config.yaml
n_layer: 13
d_model: 256
n_experts: 64
experts_per_token: 6
d_expert: 48
d_shared_expert: 128
activation: "tanh_gelu"
moe_layers: [1, 2, 3, 4, 5, 6, 7, 8, 9, 10, 11, 12]
router_score: "sigmoid"
normalize_top_k: true
routed_scale: 2.45
balance_loss: 0.00529
balance_bias: false
n_groups: 4
groups_per_token: 1
init_std_router: 0.0398
lr_router: 0.000648
n_head: 4
n_kv_head: 4
head_dim: 64
vocab_size: 32000
norm: "layernorm"
norm_place: "pre"
norm_eps: 1e-06
positions: "learned"
qk_norm: false
attn_scale: 0.125
tie_embeddings: true
parallel_block: false
init: "normal"
init_std_qkv: 0.037
init_std_o: 0.046
init_std_up: 0.053
init_std_down: 0.053
optimizer: "muon_hyperball"
lr: 0.00761
beta1: 0.95
weight_decay: 0.0
lr_head: 0.00709
warmup_steps: 200
schedule: "wsd"
decay_fraction: 1.0
decay_shape: "linear"
final_lr_fraction: 0.0
batch_tokens: 65536
seq_len: 256
doc_mask: true
train_tokens: 293700000
steps: 4482
dataset: "wikipedia_en"
Below are experts of layer 5 (counted from 0) of a mixture-of-experts language model. Rows are named router (the router's row for the expert), down (a neuron's output weights, with its number) and show model dimensions 128-255. Each number is 500 + 25 x the weight over its row's rms, rounded and kept within 0 to 999. Numbers have three digits each.
After each expert's rows: a language model's description of what the expert responds to. This comes from a sample of Wikipedia text that the model never trained on.

# expert 41
router:521432525515491496470480499504483499518491484537468500511503490482457476523462551462506484493507524468527495525496534475508441468489521482458517480478525489532575454493549489519485473500498531529525524449507476555527538565504462468494479496539505457508492506479495515482482482487543473517497468498483491465501507512523474500515547511502480462488498521535496514529510477494473486479440
down0:533536498526523521474492511530518505492538503536469465533484521435495479514488507450500506481507509506546550460506504506532501467471468494493520529469500509449470504503543491543510512487523544491518486474486466472508507510469528494504516476482486511485478448515488480535498496465486498537477545510529519506467490508497484505490486465471479511549529513489496514510490476481513515474492
down1:452475499514498550500493514454504496542470515497535471485533516506485480505512501509503482485488459533497518535521491486487514457469489494440508457492521503543515449468472469498526493521542509525503518496493462513490522538488513537484483475523451527442526505503506489466499518504464511526473488501454481525493501509493476534476476459490522457542485535469521477495506461496481506528490
down2:542487484514536476454519504492487486508492505517481506529464500493498512497505496530467510493478522524498539515495493514518538538522479540462486509486525483476508485549499494430518542491546536470477510465511488467456439494496499496510543428482496485519517491501473491521499462537489502539496489523504479491476460488473520514487505531478503481489510514487489517458519486489489532468512
down3:536486541450519469474503514489468521467442509525496496487522513508551455475473474498499460508532477554497504560492519522490491539508520486495463540511528503503514461494524502525499472498497554464510527516472484495516544515510514433488477468501520496503474515541500464513508477502511500487518496534476479507479475515485500477509479493477525492479507479479489461511504510512500495495506
down4:518523517481517488515516512483501478508532511542494531578450524486509516520513485494469497479480494518491507528511545472476516566512509492510480548545443482532538509513482489509505467471522483513484549509496495498477460526488519471502480470512530497489474521532507473509472486545511493493511533504517497477497505475512482512514475538479498538511526489507489456508446524471541446474513
Pipe separators, scores, times, years and initials inside tables and schedules, such as 7:00 pm, 102–129, 2020, UTC.

# expert 15
router:464496510492502526484477508528490519492467483485499477547492476536477496465482516479545531469489523517441458492521498488519485498535496522512486505493455467528486452565509479484501456505508523496501468511487480472491494490479514498511506484530506522469502461540489500470487530510499474511510504455502473495516511523497516456500499504537537472485507482497506506503493479515484443494515
down0:511550526530537467481502465516487539507466463464496522531557485502496510519433516519485513515484514492494488552501518518497479498485508502491516495477481526499514509475452485512514513522475478470479485501480487503460529509471470485462478532517527527470452483494471517477519515484528455489509528560468527479522468489474521483525475507530505473523495506481507487535500485545483499497509
down1:519488541491461493492503472502474452527510485504512475510532516482513504474463488496499523518484502540460461536498519519532478452507552458512486512506469517504499492515529531548506507489546509509492488484501516494478528529514497479499465487484497509451500499490557461521485487475505462487495461496469503499465464511515495486517422493532467482510512462506514530510516466497471494512531
down2:539536513458484510522476513460528541487465575477495548464467506536497491510505458522528516514510501501495465513457506443505458491465510510473505478489518528479505493494544520481498488579511498510491511488510481481500477522492497488513503500479477543507492470493536504492523487515516507505513487526451477502497498535505445507522533494461534485532480512517548498514532487509505534557503
down3:544516491523450520466478466450473534502510528504533498520465521471504488502476516519481454464498480508499478507459474486498448530502475460506518462519539430480473545465502516504481511502500525486471521491502480486527511566505505482522511486493477511514530501448484515498532488499519480494500432532513489520482494464502495504535533534492491487489492496483448511492495462466510476469513
down4:528502490498468507514490562484492502546569478510477482489511509505520499514561483491508468499504525525558532410496511465485491532548512555481469526554504485525517483505532471465527470501498510485499502497529529488483494503535495522470523497494501525508481473512495513495491492503454488484500465507511457548470519470541520512492505487552521515449510479489527486541527481549494456474516
Prepositions like on, to, for, in after nouns or verbs (article on, based on), plus line breaks and == section heading marks.

# expert 55
router:496475515524470501420487489497522468546501529499531513524475511463502467508474484458516502460499521521515528500491514483547439515443487479496490486487485493491494524499489501495476487521505505510548528507496465492504469544490456500499468486499505492523485510505483498482555550489531463475501526518467485470528547524504484497515502479528491476488495483511474479527514534495495504467471
down0:529497504492534498500464421477505492530497515488455491498524494470471506460497507512482476503555479461474528519482507449500478490488513492521537512511504549519475466495483474490513527499501491523521519532525497518505529470518505489524483508492540495517524524451542433507490533471511508470496515586501468451512495500514511529472505543471508512479534481497446520498512487476524475528492
down1:502503528488460486489524520521523495508510490505509508524469513499492487541514534467536502471490484489472487514501477505483496485543529496506464570527512506530478452525479559506486480456483548505498495531480449534471504507485534466541495502465430467523469532509484499505487520486477461520501465475531502476477543506484492478469454479575477493494510477479496497553495518516488529482517
down2:473523526488470492473498496505516546497514467521484527529507466500530465565442463492486509465489502541530526504494436465498502532490509493507504484469472494501520491505507544494462455531522481497514546525523531513527498532495480498513512495555475514495479549481482500526542504440504515503489533511496503516483464523473515497504504462457542483476551490502478534501483508445506509481466
down3:501480512523458476497496494502465472477479516523500509492521533460528519458471551502509487508470520494477505492542498501495528473509501500556476500517485472556513489450515486475534481525506525540490495526515511492484508497539460509554459487437537507497479507530493475486490493496515515480487493484514506485494455495531482536478573525496490474537456498523545449482485486497494454478517
down4:499482495508476487504505524511509525514514491520507496489458501504546525505495513508519517480513535499507512524470505533517519521493440469518496521519501544466543468511472506550523482522500483475481520494523544464530483498480477493522551533487512501470490497535526516462496488480519538525490523508489516554555517514486510526522477515532522493470500451449543502467532477537524477473509
Hyphens and word pieces within proper names, especially hyphenated Korean or Chinese given names (Jae-won, Cho-lam), single capitals, and place nouns like School, Museum.

# expert 26
router:477496481515532443504470437548497488531444529506504521503518496430461482529498524483545529521488549485510499494530490467544477501488513481479524472491491492511505500504512470492442484492492472526558510518517476546528481504483469472507478498488512475523534502515513494517507542515477462528513483499467502469567539496530493532530501505533476516509509469542512540473505497476524482469470
down0:501478458516497545515492548491469532457519459508495465484471551496489492499485522513518484476476521477510493491499552491531488495511527532505517499542524512482543497482479538498551520483504493551469505481477467461488468505517508476478520483512554499488517460502495534493488512500540549493479485500514507508486468470473511514508508502512464457512493501482508504512511471521459469488514
down1:523479459503508541491528540473488517507485494474503499450504569522477510488494511513510501512495539465493511465504524503505548502490493500474493510490467522447495483504485490517508481523527476478506514485508470510546562508495525491571499523514486508466518526472449519474479454466521530502514474426522495484493549522531482480521536519470494514527483493474516504489532478486513427481485
down2:539526453497524467509517495504478436490484503502513493528500498493484504478503498520534502519508528504491497531510484492505495528526507505482543464521476538496510488501509469538514522508525484510513479507529487458482491521438460503475508458478480476548470497508514532470479482515532548533494496517500526530489517483477492475525468540520479475456509502475491563482494499496477491519488
down3:479523488525543487540482459478485529495574518473547534484494536461503532497489498493516531509535470518533463482506515477515485505507485457507498523513547512494517505500540480494502468544503500503529483443492512508510514479466504476461474511549489496459489461522492498476473493484502495470497492461514480464522522481494498504469528535479487441537506497529503502465475502517468501443484
down4:504483502478455536465505515471486519502536497535503515520496501488523487510525426496476508459470495529521509512467446480465515513524466522458470510488487468460478484463491511506531488508510481476452512495477559502456521472479507502518472499513518507565512503498521516507495515470511486522478532564480521525474522480505524525486492521513506462482482491513489480509553506512471535546463
First syllables of foreign or unusual names and words, such as Al, El, Ka, Mut, Wang, which later word pieces complete.

# expert 27
router:493496507533519517461498500472467486485465567501527531510513553480515450548420475493535492496480489490477497518533494500495498491446494497512460450475468512504505502483488505490484502538491484522515524467503484497557518472486483518540514454526500468505541529516466533491486473450510549505499465473496476515496494469523498473520485537496519481504534480496496519487502492530503477494491
down0:504497514470499478547545461505529481486493520515505500485466495506475529497542492462497501483483470464494537490532491487482471510448506467489483443493459519549548522462466499543525561493500496480510483512523500532525509516495471533529515498480463495502461513537490552470486536496520533512479503520456529460502489531512540515547440503481529499465508508474480513508510485562482505516507
down1:466504460546483452497501512476525505524482448489491489529496491466475461528503499470541488529523480519507489448478522541541538546495539529503494521537513474475479511527487471508499491464510486499497543492467512461499506490487519466530497473510498487483512486551522504500481496540481464496513488510492491488517479532533496500472514517502473498545523497524516552509494569467484499500509
down2:521501511522530479498494471507504512482491522525512502492510546576525522484497494464505499455475524467525468498478466467552433541468456490486523477495518474491502525519489476495494505481482524492499488523500485515528532455559523513464517512467531534476485498524494502553462537469511493493479493492515524494532546494525510498486495525501505523542513486510472537502499491492511507516479
down3:509506506492506492488485512521547526479500512463501487488468520479548507462467544500523506498466519458493535472469499528456483469529443551513495500505569511493494537520559505507496517515480484497477500523564493482463494509496473481496473523465497516497529529508531502485504455513473521538506535507481465471524544481470516470519488539508527522513474498466486500449493503477496558548480
down4:528527475521485463513468501482495492505480487522514537491466539480504504505529552488481530516500537537470525531552554452500507493512519516488482470486527480487514536530507482505491502506522546496503525560501478435488508513512531522480489510493507491520479508452490496471442541553509503523493535510542480505459537498485487523510480474528523539485486458502490471513495480522552483489546
Periods ending sentences, often after a place or name, plus )., ". and decimal points inside numbers such as 22.18 and BS.75.

# expert 23
router:465488517546497489506496506545493412514496504475440476498486527487483498527471483493552527482510475518455492527526536517477487490505504489499476490499461492514474468519498499540515516482522521510525513530547478523484531518490470534495488473496543467523506519524461497484499514490489494483515505448497458507531507535521518490496494508537475506548556526501468527517481474479516474446509
down0:476493468477524530488536550536494469471493521520464487472471478534514577513493553495544500521497460470487521523491496468494505460472513521518514517454527487508474527489479525439493496485449508490450497473460508482510467514521511547513509468523479526495537502513500500486476497511536505496478492487486503460507477445523503519500459485468506513448508467524504508482509500500489534489510
down1:499479495555521504506489502536533513471462500504498560488498459513497489510539492478457535465502518490508495534516516465477484516489495508478454483522509481513524536442541497508520517519469520471535492472490536495523472477520522495506490483500504496531477482510498514505526468516464488484485515508486514511492488512478472501528476511473520491423481493505520515507476481516482500479480
down2:495511561500479467487512517498544472497481535525538520511483544510499498491534454462487479482482478519490509520482459485456503515510541529489481486498476485509529511502508467543485526519491487509511530466512496507473524544517485505515535480524532485499486499487512560513517557536483493493506500524490527471525475471487503481548505487461473484488461501458523481511501514514486464503512
down3:509498511470511455469494488478541520512529510486523484500494503550480511510504483575499486523506589500554465484471542460470496514478497487478512450487519483509519476496550526507520494484482538502555498507543555481490506536521479479522520462586517472553479538529489477519515535504523488507488474544420509488492498499488512536524492497490506483465484504527516492522482505515493490504477
down4:491505492454514520520529488496485507505507509472471531520485459505534535511469517528531506464462509481476516479498491509492510530545519517513491479498509510478505589476535527490494466498501546535528474521503529435519520458545483511478461526472495475528529509508498495515510494513457545530529477488509505492499492502495503489441514549519494523511480526508482478485518479529515484498509
Periods, opening parentheses, colons and line breaks that end sentences or follow section headings, such as 1724., (six, (BEM).

# expert 37
router:473451527548503495478521504516498471529452479503504514490486512489498495523466521465534546500469502538529538506549482463510482529504456496518504469463490491516477461538485519501455458474492551455483498464519442493513520485473485478508505526541540490528493460516511530477520547470543474485484504486484475506513524503506534458510500486513482425533541529525543526532463495545506523524476
down0:476487504520497525520519536483467508541497489451512515544521502488538483515509466510492483534536474549470539564497481488478445527509517493520504495497464521475522556517483528522502510523518534492499496495544517477450472440524521499520493501493507507510473476477495541484493514458501542532476489497440478480530524542501457472506488511538484536519505506465470498506528500537501525471485
down1:477494524495502518478532514471509519522505498462472473486524495512503474509503522487467468508445493543476489481508522503457440459538493483505495544488503517490526508495516490525596486483480490466447500485558546500510474466479506519482493527499505483510526487572502471559506516485485506516484517517497516511538541490498476489526473481469497497533469482486488466480511476476522484528499
down2:517452502533530493471488482480545530479508520527486496491525537543461465506474525483509497468502525489459480478522460500517510513505441482472495519487479472507476529505414513512525499442501503522491443498506489521507491512434522511483494496528493525495532463547485503502451488477477494510498482503493531522515492509452561475444527525476526531507527498538460522518538541474483485508509
down3:523490490493543517543477498501507453463488484536513505548480537517504508495516487483510471522474491503511519502520510554513503521491508556501466530518512514447488497496495482491507498524463498510479446573525507507500518477470510533490475492480505493516508536510508502494481480454528497467536455483516524547545488476533490543556515500532458507505496454497477520477535510499477524479493
down4:500462507510485481531468488530491505507500555511528502568545517494469495497543501440487505515470486510495512475469472482435500456483504475471488505489533505541474511477503501473505494517512508550543487421475429532510501493508463477488467512529465493528481517490545562476513484504521481527534479456473491497508507528515517482518518487509485499534485527535458464523480498530529515543472
Numerals in tables and rankings, especially after "No." or a pipe (No. 25, 33, 4:05pm), plus "to" and "from".

# expert 12
router:504494489544531514509522525512502496494457452507520523502504502539505498466476508502503493469518536466527486431519511516528509509548478515493494501478467500532512449553489454499522484514524484496549519503500517529520486497485480503534497542520498472470479549513474479465513534485489461521494480512517454493489539547499517484507513513531514489469483483542565501481519491533545489511472
down0:510521470496491448500523493520465501507484496490521499524524442514517476501487509480528500501516458470570499483506493493496473524497497529500486494482482497515519475468569543536486506538498506518509479476481520485451429505474446495482490516517502538521475507502464468479509498477516532480501478549491557458495490514488517494450527536498513525488506504528506550511457490509477455504533
down1:484515551497502467540508486504504522507536472509483517486526470523489485557528502470515494505475480489527499502495489479474483523454470547477481492537472530468544468472505477511526503495543493467555487511527506514493446511485527486503532510503487470529484484513493497482496469491553456528519484463464486525514483515492506539541495499491494514485501541511517479501498489490477520558502
down2:486531470456461514511491487516543538481514491507463493540466506522490484529519507511518475520494483453472534529523487455536524515495509527490519484534491548526452541456474500494536513465498522485514493478518473483509459479562513520484497515528514512504512529456515488488515484484479532503482524490533463510525520477541469479486535522496510485507498505467515464492508513513497493474520
down3:546511467511536541500494518498491463503504453525518493493482502509528542495470492509485488483494471532533467514501531518508503471495547535483475511529486499484485506545475464528508506500468488496499540504480508511491505473480515485536524474496502503466483504444543528491471513510483519464508511531513464527513508490462524511537457475473457513504550454481476496467514488449516485517494
down4:498490474554487512475528494506504503541537516518524543498503554493481507492487486492478527541479523519495498491513472469549503440511488512514536498514499525471544500535488490532486516467485487514485503520510493502445517464480483494516515530500517505512486523519505511515499472503550550496487472494486479511495475515465500467476427486511468475522538502494455467482519511512508495478517
Prepositions linking nouns to modifiers, such as of, by, in, from, plus infobox field labels like Genus, Born, Starring.

# expert 32
router:500467510524478510492459497505516510577504499526495529505502497507508466538510491475534522531538465472483466450503551491488464453491507542509456498504490517515500523453514458495443482510475559493514509471536517497544496522505464487508522494518493458521498502507500513458515491509492493508497490469470468489488514485507489454504561484521479440470474459491524513518517522504511525486431
down0:482496509483499537493470492494503540453526472479526514574495490478514492500519499520501480476516488505501510462522528471485528490513536512506551491463519485519517482480540513489470543514463489517538495497512493544496532499491494535509520459500529489495516512501459443460449518531449504520476500520508500555485537470491496524533482510478448494490515523466510501493516536501507482501502
down1:508505518506506483498529524457491527511517505504455507510500480542541528479496508461503465515511475520564502459521532527496512494496473465513503484522506499526522547487520504479521503433504537512465459519473535470480483498511471523516553461478483451464517507511531511529474475509491500495463549476510471538498503535455528487483517514503533479457498523485490476501522547522489460512535
down2:550494495527522504513552505489527498499488496480495488523441503502574491498489504486489483458482504502513485533523461511510475487507483461485543495510516506504533532543522489533446472522496512533505454487510502511491458474488555497492475447490496486525528499530503486471539521492516528540465520506501493468492494482491555459447464534484510492478480472534500508524518467456521489452524
down3:522533522509484508559457453491482518461505512569488513503514509492490496508546523496504524493511540503485528518505498510542531449527506489495500509487494527528495462509552500494475484541519513481507507491502461481522515505464535488531468530475498477501493497518518509553457486463481514520500456521459475550505485485520478521508498513537489487480514535484497508487487514479500504492453
down4:523520481499558480509532516483484476509502456482513533549492501522455476476477481465512522499517472535515518503491496514484470468479499519475489474513465498494530489554482488534523526478514490510517489488539517506496505503471491478530462543512522507495498534538521542515505519515514482523534506476518508432491485476462515456470495494506469510534487476460488490537514527509519498490523
Four-digit years and the word American in list entries describing people, like American actress (born 1926), plus table pipes.

# expert 16
router:466508503555534520526515496510477519484501503538503566501464476467505470514483461475510510505535516505459529482521474448548485509503495488514507496481514517481512502515492532531496485484441535500492517491483520516483541493488459443500478492519554498542531474526520515490504490529560452496484522455488497504505514487513465502482512485508497489508500481500514481473512509483519435492463
down0:466492498493518521459523534477462522495506482526488535495483487502506529479554471512497468568495492537513485500508528453551526503488510488539486507477486488494509509521523504461491461508503515525461490493484519460437511528515540503482497494542478526509491506451489534486535518484490489493503530464493466520494490492473543502464489533517455482475507527537462510492525488476454454510491
down1:505536477535498506500549482504472507506499461495506501499541506471540517497508474458530537511526503496479492466491533525465505488514467492505501462520549493499476554509499499458499478493543501517456485484510480506520497524477524499494524483525473516515478542491505550549462467514522503509437511497508507495456505511509509436521511497508498538536506492474521444509527532506502489498518
down2:526521477512474462505432480466534469515501531437514492528476523424520492475467496521511511555508491512524509479533484517540454476470514490517518517480503515513538443493514551464549499495492517485473539521500522497506526525492482528479499470447461489514452493493525499453493475493516524499495519524492497479478492528506466527476505535488496517517533459521475535475572485459482506517507
down3:512488451491511493484504488475502533501507460467463458510534485508463500509523483491493474516469512541530484488507546521513524510504522435518488533505535518514493545497526497496484464521473498542478456513497512476476513502499502551531496500493483487470481533473508471539511475525492523559521474504506485477488510524497490501491561508477530504494469496546484505493487491537517452480495
down4:516522521523476499518497547531529500474549500501468545510483515500499458482530560517492508480560470468512499506473494487483531495471519478512512533485528495538513503483471499502479515483485500505483542480535542481515458524513493443506459501531439466475505530524514500488489517535510515534446513545484564493476464458481496507500513486503527468516514484492485510493509528467525489469516
Quantifiers, ordinals and possessives after the or a boundary, such as first, second, most, many, its, new, some.

# expert 60
router:475500538520518495505494506505531497511482457565516520504491514513510470489476495517538542517534526485501464510524507487465492473548473514519496485488470459513507524490524475477474488532476534455489498473513513487518520508504467447535475476524512467492511506519457447512478496543495503501532479465490466474473541457482536522474502462544530448487501506518523479498494519503533525507452
down0:443518500479490512510476539521474472495522508503510509505509511492475516518529546473540480460489462469499494524498508499470498508529456483514465467523490457518537519481484487496470485490515489510492450470503487451524501543503479520493492472458491507524508475454443520495518505539457534485482512527462512510494496510512486483499483559498510525509523554488503532485464516507453525512510
down1:484453522499522531478498497487516501484521459530536517466544479481447495496440517476525522498516463501461527480523536460506504481497479466477467465479487526506483502497511463493541478513483498528524541469489464519471486523492545518481475468497520513501536495458484571503509547506502524503525467506496480468528509483503482524476487522480496468509517515488505481479570484525506465530514
down2:528536515519539509478528522530514516438467504520530479474490470506455465492504495518493480486495448505483516484475442541484540496458504513504481525508501554523516477529517506510525524514479488480460513488479536479558495535474519475487491573510476519482515486498515525476493502518470513510519474504537447510515498480544550542521510530501522473496477469514501514477498499517512507464521
down3:520496450539480472512483429538500532490484501509485509487485496452507469507506475488487514500528513541505463480502515476514506473474525474504532546485528503497514526517444516520501451503503478513525522552465525467518501478492481475500510483514466511467535483514497485481560544477481532544504486468500518450503484481559496482451511529513468499498531482507519511497538481480502509522485
down4:482504479515488487550489552530502495492465502450509493545499509433516524480497464489518540525449513484535525539519520531470476515521483481549529468521511482503431481518503499444480497511513462476505511513501464486496555490486482532475510517503526508507522520500518489489522542533553498532443533477451494542472449462453519521512456509512534513488492494499468482475504503495482513472520
Parentheses and born before life dates in name lists, such as (1884–1974) and (born 1963), plus is and was in definitions.

# expert 54
router:505491485525495495462448448478513496520490467554490529469496548521450468508466490509508527506501568482499509552501497467541495474478459515502479497495474498526477466519533500505472492536489531486520519497492455482538469510475439498524470495485495485524496562527466522517527511448531489495499474497474480473515510453498526485508560477519544461501524498503471525516492480524520496509465
down0:530504521501438475513457517517548534484515465472565488494482510502524467523517512502521488456496568516504466511522513544496545520507518502552483538488527511564516500501462508536491506483497480465501479488507499507484482521542493468478490516470503506514495481452507517506491477510482517515509533525486498519535445519505511503491476555534492508503516497471483502480511525508513509483511
down1:520460476518522529493478482484504532502458472544500506528518469551506488510459479504499549476465502502498466499518497517519516448474502521489462490511504518487460485492480513528516529481470520447448557465495547445506499452485499472514528490549500459500510487511556478463508467534478522501515488480520535518481515489534526497498483505500504519485520494516495487524469521459486527504499
down2:457507481534472516504557458502535505529487492522504544572483519493516509496510476460486455468493542534526514480528478493475504493503494540494478535524504497468475482515529449498462520528506511506510478508521456494506520540520511524534498484491471459534521494455532479494474526496479507554525508484517464470515503492488529476512515531494439488544492476501479523469448479480488489472507
down3:511543476488470484513551514492491475501494499464542542478485489512516524466512482502577485485540440501497486502503501537534443533506477485506496512479497464527480516518462457477456519475520495506553457518487476488502514514486532427498535470475475466446521478510478491492509444513534512495510520511516501495482533438472462547517496483516465462471510507513461507485528511459511505474488
down4:489520483456543498449460486514506520506509469530514474520501514476530505502522520543516530504538522511505541478474483480490474526488487512536506500510521513491507495502510469508495503470494511526529456533549526502502497529549466497549518561502479512474507538500498483490547533493561489475502490477493490533495489502515544535496461489491488520518488505446512483499523480507511504461516
Head nouns in institution and venue names, such as School, Museum, Institute, Center, Hall of Fame, plus seating capacities and dates.

# expert 21
router:488506512505479515511465498526520510577447499478483493501471530493510470524432516470524501489518517551512502487504496478525447554487477471451483454492544461497541475532468459538467532515521539511507517463552444505518490469510469490496512519551489506490501502525512521503524480496514525555466484514464484518506516495495512512531491496499484442505501489530531484475499506504490471494489
down0:483493500528500487487486498497482514460494489493559494488486467514480516457465504507499485471470500482468522514512529510456480525471533489533513525483467520532469530469499497491482501529498527532469496520543496546520578477524485502460496476515483482560540477481472478519489485526487493481516462458521492457444519488522492477504532468468484500528469491479488515570532533481522517506472
down1:504479532467462508501468479466461510490480523461484492515545516507502531491474461498535494491530490465512535467558465478504515462505519471501456548480499524524473518558476527464506515497513482493518488548528519501509529483496523516459527517516537496496464484514520454530506498511491521544462550517501508512507491501511504484470514486527486503498479525498510463482526522486507479453493
down2:525497529512499534530506529491505487494465485543488514488527462463527509509526513464463440511514510484483485508444513478516466507460489511510507498490465544478468497515457487534488510528497510517445511488488485496513463559507466471511511521493511455508506517512522527511488511468493542492503495547487465485514516523519469513494492541502489537438506504498504473489543513484528480477518
down3:550535522483505499478485478486515505557530502534495478510497475491456524487519462560514499509486477516500506488480511473599560471477502504510465495483514474550513513513542493494529487482471472469478514477489507430473514510483543531497486510467465511505488505499496539537503510477462543480483529515530502467495525475531481486540471480523503499527507503501527504466502475498505497527447
down4:521469527482534486455502525418525510517489515466483498430545505479486494492479502489451489485502488500482516495478488476536504525494514510514480506501526518527497477557489486549488508524503539493514502504519482495482514482491533524521503461487502480479520526502520453527511492557499485508436504482502521514505463534494499529492485478529474494512490472496508490513468493531541472448482
Past participles after was, were or been, such as transferred, appointed, designated, served, joined; also the first word pieces of foreign names.

# expert 61
router:532476477479511504498499494534510503487439505507537501523512530507506519496514498473497526460505529472472487547529522473546470490550503513492480503544523521504505481486498502501471466515484520492506545460506490531537517547468465468525497484526498460518477480519458493487481508518510447508509494479469454466507522506496517524485477474526541497502535520567542513491529470498480503479474
down0:468496498494514516466539480476520492518484504449501502471478511501485491513465481508480498525476523467504460513475508504481483520477519481487478528507542516464509519471499499483517452493498457467503501522468512496470454516489520494526480493494521489470509472522492471480487498516477471472461548482570478502460490482499519528484546482497480543502484482505515532517519487519500504496498
down1:498468476498514491521485494560481511508511485504506524494488491541519503494516470493543501472546478480504480473486495466521505505509483486510542501521492508507457482478480498492485510545508507464491517504510478524473528488462489506474499458492460489491470492477472514452524526546504456459533524484503514490505510541468538508486471566496509471501520531467489467528452559479542511511478
down2:477503498480503482515520448519482486485510507493513456523526502530536483468513492498523489509503444486492548563510492510482488496555490496529476501512507530520498507519494513488527451446489501515524513498517488456491504527515513474501484528468511536529496490456441535520494499497509499474468497527547494515499483521520483469524451493455519458516469498504513457534462550549515477521492
down3:530499450522526518502541482511539520516542511501501498498488535508557539473480456515483509504491518520483469549475459499504539490459509499533451516516546489510510508467508525525514469508518548508499492499447482474510488554538483510473504529499507514524505453497506514470483486457446505498468492510515510467492460535472472488518508488503515439473470524498515447518522453504495478513490
down4:475544503475499526545503527481521524528495531471482524525525471447476499487486512490515523492524519497471500547487480513462483467523522507486528453498493481451502496484491499569547511496502479518461536509499537495509533478476487499504457496532484518496496520506502488506537510501510522522492519498523489491506549519523562464527471495509491483474536452443499487497537516479485498501512
Byte pieces of Thai, Devanagari, and Tamil script, middle pieces of foreign or Latin taxonomic names (Rebouças, Rhagonycha), and colons after list labels.

# expert 5
router:525496483517520556482487503476521501499465479514514505502485499546469481513460475479501495480514490502494479492517495451500468471540500492497497527484501495523492486517506460463479500538462573494553510503543482499501488502527460511524481494518516452503489504509473479470527505521513444525490515482457467472513515524463523510532519523533490489478517488554543520529500509474544482480450
down0:489513494482460545510525492507466494495528537500468498567481491496482504467525513506532507500524453484532480464482465508515508502468510525480464477531524477501536481485489507489502459526510510535478470440493512461485483512476491509492527496527461498476516535456500500470536503490559504457517492542510482514495466510505478487503556536485457503515475493508478536499505473531508530455488
down1:489486491499482494484473524488464450467553504489454525452483500481488538458461503511497474502529501496451472479505506500540515496540529504506464506458497500450498518429462515504495459539471531490504527478488519489518542507529541509512483516500538504571481483504540532528506519496497520509487471476477527526490517520539513509515506472503517483541513483519542507496499500456528521504493
down2:499515467500515500504494486527516477521472550537521488470476510492544491521515509487464485516493494489546506475505487503514515517487470478478507460474511498540496525525464546506470480490477537506480464491509528498491505507493484508411525501486503493563501504496498527477505465495484496520559515520476528497439481497509503485495484502555514506533491511456500509526572480540499521490458
down3:524495477476465491477480486538487476519536509490518513503530535508507515487492529472507481515522537496545488506507466498459450496532486502523532521517579475511503533502503494500472525497483526542506563517472440513509471527494494499476464501518489530476536544471482505529495477488501507494526490505467522516495509484501499502518482478494495485519501532501504527510531497544554495454539
down4:461552486521529506508491519518513513517474470523434448534561505478483495509493555492456469497494505453478503521490463538547526483500496559499470518536501482542540502481501526524479509513527483503506493474502492521514502465506461491491479518494501475534506518502508528499515489519519483486484514476531506496503490503499487507472497484512474496535463524456489478534488481530519473449430
Nouns naming fields, languages, media and genres, such as music, Latin, film, television; also section-heading == marks and name endings.

# expert 43
router:483468494529510498512486484516498526517485542503500513532521528464478469541463493491526507533477533477482506505530527456504446514455509475491517431464495507528500448480478480540447493523454507500516524476507475519527516518502419486512498516561537516520502474501481483489492474505485474502513476472461484479511488504482490486453548518470520456501513492544536465495514521491507466496450
down3:451485490493508491515529535542498533488522476469532476473491491535533508481481512483505535501427430503495521524520472505503475479470537466509550507518485518445511499518543442495486486477513442504506512473474478520494518476501494531541464516512519543508490506485472505507504462545530554476514482535507473502532530545498496532488486521543519531483515536510476514488503489489490480558522
down4:522495521452564491494525533489488503501455522535548493526485460462512543555491466531530498475507534451504502534480512536541498532491486540509474518507442507512508536500513509530498512544552486504488528510476485517504493528476503492445474474485508523498546535519498491505492529469497508517491507534483491509479488486496511512493454538485494527524535473482497512473511515513512481519513
down5:508510492515518517524496485543536509505497485476492566474507530515499507480514462541486505473520502459513471466518509531486466493519501520498486515482485497507462481523518500470441513481507464497526478494467515485468523522459478490471517459474510471555482530509499496527518521536484451511483491542467477531484515508530457483483484546438511486457490475475487540504452475523484533540472
down6:515489536501484539483495511489537510505499523503488494525505546516537496490512493511529495522525498573449499487481502484484497476464515443497493486495535476504529554464440500546470491526492495512499495503479469528520555536485512520511533552468533485521526526501502536522515575517506482487476499471487517505499524507465494499515459501488512524538477484490499465478485512506492454505501
down7:456493512500489500486487512489522483495555474483495499516533443500487537507539480461534504497495521486508469475532461452485480488532490490479491522553534470547502449447573484523515509495496496457514512452454512506488497439496478507487488498498475509486482497483554493543451533505512483481483502477486513499511507497495550530490508529518509499453502489479503469485500524515479501496492
Pipe separators and empty or zero cells in statistics and results tables, such as election counts, race times, and dashes.